config = dict(
    d_shared_expert=0,
    balance_loss=0.00707,
    groups_per_token=2,
    tie_embeddings=True,
    init_std_o=0.00883,
    init_out_by_depth=True,
    optimizer='soap_variant',
    final_lr_fraction=0.1,
    doc_mask=True,
    dataset='wikipedia_en',
)
Below are experts of layer 5 (counted from 0) of a mixture-of-experts language model. Rows are named router (the router's row for the expert), up (a neuron's input weights, with its number) and show model dimensions 80-119. Each number is 128 + 24 x the weight over its row's rms, rounded and kept within 0 to 255. Numbers have three digits each.
Before each expert's rows: a language model's description of what the expert responds to; "mostly gets" lists some tokens that are sent to it at least half of the time. This comes from a sample of Wikipedia text that the model never trained on.

# expert 52
Description: Plural endings and plural nouns such as -s, -es, -ies, years, games, points, often after numbers, plus some other mid-word pieces.
mostly gets: " years", " games", " days", " members", "ings", "ts"
router:116115149105126185109121101167127067132102154158123121104134106113138135102118117110069151116120139100095084122141153102
up0:128125105138152095115141163124112149150122113151127125146131109147102129120129166117138084090152115125165166123122095122
up1:140122136084122149122155141145187124133128125084090117143093138109102159123159182105141124144111116083113095160103106086
up2:143139130149120112108154112157117188093090167158126164150093126065105135144119096119113122090136151107113123111098114124
up3:123133112096142135139140113140118149155104122145081116132128089109124113098190128090135124137146150100144154122110109082
up4:163152125132178149141113087139078115113127173155109091116127106117163137097139138120098084075158125173128109149178100116
up5:175097127099135139150122162156109108080132156133127155092139119101112140134113184106127105137115110105112105098158114141
up6:090121123131111118150125151112070132103118099117143110113156134164122127150139094144168102126101105173141118117105138150
up7:151147157098121109150102100171094153112059106109137136107094109115089136139124086121099125150119132101099148121141112166
up8:117106119092110148178094144128059159110123099148140132113124052091153133162134105147139097134132142126115122116124139174
up9:140152129141131136084111111143071143105139133138140124142094119112135146128081138084161155103176128108158089110106113122
up10:103138089101133143050181147142163156113123146138172152151185118134174135116151110100102157140119168148085114164153121132
up11:144126139125126111149126106166103099131192131116129135094099120145115153154168150097159126153133092144098111112124134120
up12:158130089119099125125135105169122144174095144137164132128129098134113133115119191117167079134140102139195160111108128122
up13:126149152107092129140142112157178140116075113127112097104104157128133146146157114111111119119144130143141105153143107096
up14:141084133101141159102143133101122124156154140111133104103132116091166127173128150127103121135155096175091118090116107128
up15:102111158151128117118139168135162182146121155127114126123170121133140112127133106089164116139120141154098115103106135138
up16:142152123131110146090136110089151161190129110149120149088130065082129120153166107187144128119133095140143146135149136115
up17:146166132154138125104124130084156144139095085146106112092154155154109127127124124116121140136156117124123107156126106112
up18:152141098136133122134165141166134116121129125170100128136153100114118130173129154139122146076093147118208135122091117107
up19:084180099144122075092122135135168136136140099105180151113108144132133130134104150128130065158123146124131119127133130144
up20:101132122178127129106185136114157147177082132141119101124113134137118111111140154114138153135152115147135130100102053095
up21:134133154104117138142104146087141157094091080137125117104114090142138154127122092106095180109107093116175130148132121103
up22:145179091097160128140139193121105121154144138126106103169099109205150124100129116117113103124115108096158129119131128157
up23:109162089143119147165121113151162096133114148094149143111119087143124148124120124126087137105166110096087115101127096113
up24:106143123116145147132095137164091103109131147171115109119106136183160136134140102119142149114090096155100123158106164123
up25:144139099106115130172098168106147119162123130155073118129147150050154147142148094122104134140112166112117127131139139143
up26:117126147170075137163168117132118091161133132131188120157083106137154099063142106151130151092145112145093131163134110144
up27:123153130163141128136156134115124155162142118124145151159108158107108170159151102133125093113130146116154116116161149159
up28:104115160105137131148161127137155086148155114141138082088105133126093164141097145126137154171098107131079111075149139148
up29:152119149131148129126141138123153066132125156157153132126114118116144109102115122089105134150142117135136149105120151140
up30:107133106162173154157084123173143076089162112147108135128118107137121111147155139131144166134146143153146110177156125133
up31:113117137103141086114114137136107116162129126122132133100149132136148157117108102106090100155113118120104137132138130134
up32:109149125136102143106103115109122115156126167135088130135143156097090147115121130153130111137110139155137153084103112137
up33:132099091105129146118126113118072133139140131135111120136130107130119147069095083068121113205110139137132122143136133127
up34:104116123133072100086059099154135108112166146159120125119124173149147125109121132117132098153154143153152136113107109158
up35:095123154141097127130132152163089106129112155142124090098142156112146095127107088103065175117106111132155120165121102155
up36:131096156076117167098100140148116118125082172151113134146129175173137160125151134125106119107134126138124122152069152155
up37:140124110107118095158136136157134096104122157148140126175100131136165115110121155138159128162146145113145127135124178126
up38:111113120100137089105128157134155130099159080088135099136169148124108134150124101113117131120110107123113115096109131140
up39:105107148090084156132140146153132129095133131106108127115145166153142081091123146121177109140146135157111126108171124124
up40:143140158126122154150146089082121132138144122136175087151112113108160129168127137119108121121112137152121152116103165103
up41:114130076158108145078137166134159084115132162100181122121113131116104106148123146093106144108125125136114091134114127129
up42:142137098153132117110124146134123136074117147076136081101119121101138123134109160111137101168113138146076129111126157127
up43:130109134110083152147150145130102132115120167149114060100152137141090140094116104162070147146119106129105115132109119121
up44:117129172132101091161121143106136145121141114083126137130121156122167137109154113156162113162146183157122105162114103125
up45:089162153089094134107148141126150137140093178092130102130150126140130114140140164120140129123153122108120163117073111072
up46:115051100137102162137175083132120147096123168144091145132145130099099144076110145123110131091111123128172179101130170123
up47:177127161095154116162164182117078119121095147136122120125176116130136137110121114120089160144115102144132096125098131066
up48:113151158122138148124106111128134085129081098109126130120132145126115127130132104138112139138165201106161151140126135143
up49:109134096098159127157113128112110093131094080138119141125116121118129141137131113097120121094117104105093120102121130123
up50:120141106160140143104128140123106146075120103147099158092106149164104133124125163157140100092150138101114080117101121093
up51:128097115160132131140117147133111124141095158125104141156134126143132081082145135129127091124103101138152089130112159118
up52:185111148121121139138144147138100069115102137175139148114149153152124129156084135134138136140135133140135114142116151184
up53:142086150145131143139149110134129074103133127072148108126133149116147106109130103104171117137104109164127157128101160119
up54:142103099083117131108114115080111130110099172108103117140127127104098141081153100097116134151077111159131146149125125142
up55:135136134133126115095147159149094142118120150123109106138131095160115131090129106097111131112089156150075110112138111107
up56:129121139127111142121100129063128147145115098125120100154122184158113102114123111092117106135116113117108148123146129178
up57:071131124142130105141134132134155124125107111137128155118098125139176135108151117091134132125081145117102130107116117127
up58:128155132127122166128146165149090097133085124093135126088084097107128121143119094146119129163139140119113113091096126143
up59:150118133167133135109116155121099102169096101075129108096132166122122144137131117098122108145082148141140142142087109126
up60:144111127091137119134171157117135083170146154134111142160185125120141170123159118125116126148164098112130135144084143143
up61:142140177130119126128137147118093141147114125134123101129118090085134144165134125117119097128139136175100100120139129152
up62:125161149108107104118118155107149149127118107148113109101129143083148140155124141122149155099127135141162094153153111137
up63:183148140140097131141127103170115082123113159136111112124138154111094134129134152113115164083185136122136142156145133174
up64:054122167150094142127094153118148153137152120079117176156111095157131130126108146185129119114122095129140123155116068145
up65:134141153132149130095125180107081121077058162168135109137121139110159132139144117077102112090113131101104154112143182121
up66:137141178091110104120134150165133126088114161135172152119125143140118088105129095076142199126174121120131109138156118142
up67:092140103144132120114120146217150122122122137100127113127141149136125152094157130128152132102140096138117116106103145165
up68:165101148128129095144094123150125103133123159145129109141158103154148132142116131105125127135121105146154147155112088096
up69:141164092139135175117146092144108139117102160143135143114160138115103153140112108105107129105159147104156122107123120082
up70:158139155143093127090049140146127131096121166129095125138196116140069158084126093138126143134107098152127141108141152160
up71:162140100112100120107166066174092126095089132127141142089097105109130120125155129151163108150131119140102160118059140144
up72:111128148140138148101137160108116122129129077160108149120110145142111108149096100143125111157089134123097150115109139112
up73:084159126124146131100118106091158109137112146151141115112123144114133126146134090132122171106142164153081121091059137165
up74:118151104061131147159139137138144086143116102112098119115141166120103109138115145146146146109151166131081137111088121110
up75:137128083093117124147133126149137110139175122124101143132117155115142078091166107164099142120105101144152121131092146120
up76:125167129136129115117096128117136151142159122121135126144151119137126150107127123069174188117141116110142117136101129100
up77:082141148144113137140078122148134158152128120116141114126114146126136166136150133124130126110116109180127157128149089134
up78:128133133132079153133114106147136133125111136127131140075115141151109136152156125144120090112194101127113147071151116097
up79:116169118108118112148116120147056124105153130138110143140104117137141107141116155134135127116144124097131124092093156149
up80:132122128123126122070151115144130121171150070136144116123117142083132157116121183129148102101123113143084098138121104131
up81:131125131107147139160119108078089129140155142074152099158145171133144114146146181130134164161140138164106132102148126131
up82:124111115132154136116112133138086115131149147145092095135133165161128138148134162090153138167134172121112139140172111113
up83:121118123164128132142117139139090137113153134091148143105117137160133141097102117104125144128125130147111102157134153137
up84:140157057091115146140137160125114106094181136110126100127130184114114110109139133157173114151105059122130165132150137177
up85:138135138134132122130080172159140133155132112137075120099138140110129126092141098147137117171095132129145109122095095127
up86:141137108142115069140108158168152140123095156129153106095133125157151123115132170136086127110066151163149124134137150170
up87:155104114070109108126108110161143142105167149138162112118146103138100140112109164091091123121128111164108098101119107132
up88:122172123151135125144135091130134120094125085111153108117132147138126143166138105097105123078094087122106138140104132178
up89:148124167138109107142147098109125133132127090122120154079134107160140100127147097115123112135051106131115176116152124143
up90:110127141143142115149114135160125122149082122120157138135168141141103139137121115134103169161128114156137129113099135118
up91:139125093164084118121111195122140133148120134115140135109150133134118099111143151146134148118140137134104133116113138111
up92:113129133152116140116136059126114108109075098109093113138134158101158091174075125114099124117093123143076127123131115087
up93:137120139115132121143138142143156108123091114148132126127159112088135101163157132109084158087145090126153143163097123123
up94:116099123151105104137138152163151090129168130094129150096125186126132143164103129119110176130161142157139093137096140104
up95:186157123129143128152125089167150125150117182154123087175119123112147134124116125111141096126136136133099154120123092129
up96:162163112128181111126174114144134085101097132115119162183107152102118131116139088148113129134101129095143130135084136113
up97:106184156126197041118175155143122055138131142157125167141101134127116116145087170170139096089167113145145122120126089125
up98:136157100107111160145118135128171137125102149140161092082090117143170116157099115140104144129136119161169103135127145083
up99:136131125093152155136126154137126086091129137122117138142140161143122119107116143113123109133163163117106112119144128135
up100:149111121135072138145097128095112100127138103137123130141116138150149135115111151119164153155099136120137100120096170138
up101:141082144112105122133113161123158117080131147101151100118134146160145096128135111084128138072115134136125081106123126124
up102:161099111125124124158143160126184110075129102125087122116085075165102168128143123129133103099112172142126159110133141134
up103:149175114149126155117168108134144113118135100183120111136115117119129136184157119160092123090142144126112125161128156122
up104:154115146130112154131116113126126124132110155158149145108122118093187122188168104125114111139124116146114128128098162112
up105:149182120102113116099128083140117151145135166147134150144146142079132113159098136136106142114187142102119113147142115087
up106:165137119151132122131171117120130141143115119149115116149079115169108111126136109111121136103185153141190116164154113122
up107:109129140147122122103138138095131117139129098134164131122081087110109147128116155135135131157127137167049118061110115144
up108:117130118114157158082097116119147141099108136091156124089144127114070123112159114115165143135130140118131126180105106127
up109:142108121142155125141114138090132130152112123123106137120109076105146126100136141092125112131118134155165098131099141112
up110:103101104142147145118107142123073124147184139139138130089091125153121154152131112124134131155091124137145159099124136142
up111:151123106122139107134140128176114158115104122119119113172127135147144112091108150119146168130113154113132121141109095063
up112:169134156136114051127105129112134078112169131118171131138079122136151120140178084151132126116134116133114144152146108099
up113:166131115126145172121095131162136150139096163133123160149114115118134144165115155100141130136110158081125109097096110134
up114:138148137114120102105161154113151122153103121129128132086115101148095137096112087063099134084146130130151153169118115149
up115:166096125157142141126134144100113150118118172132152100093123145162143098112127113128187159111098179154146167119091150097
up116:133153114109139134089165110143111086135111173111122126115129114093131089152155101132111167102138130162127080140124163122
up117:139159112130099164105145088138112099149115192127156095094103144099155136169158148096130083118089170130124131100129123110
up118:142127131146084135122103127163144182135095132143102127068107162182111137125134126107133152136150115144132102131111130090
up119:166147120090164116153151135140141129118136092117107156115113157135123097139143115104061166104112149133094102123121119147
up120:120108132123093127147106118138145147127158082156112124145124132096138098105136112099108094102126122162089103092150140122
up121:121148137161152127152085183144127145060123099150117074136135124134137100147099102133113097134118100128091136149091123119
up122:113134121115101098143124131127118143095135163133143114132081110136190131093101142111119156073137124109105088139120100122
up123:122145123140137081115138161097132136176095103119138138155146102166114078111100156110125119114147146187174163145099123130
up124:151128124129113139105130083157096135100115178171102108146166163124113171154116100113093123139107169161114136137117133106
up125:142148138114104121106162135123138148118125149123162126134112138156114093114142130110134142136144171140149184089120090097
up126:115152093166128114119116106115112115114136121138134183108094140128161144132121099139145138116107132118101106117109106087
up127:127131153141108129095080146111151125138084152122119091188108138134118143069108163132124149080112137136135100118141124104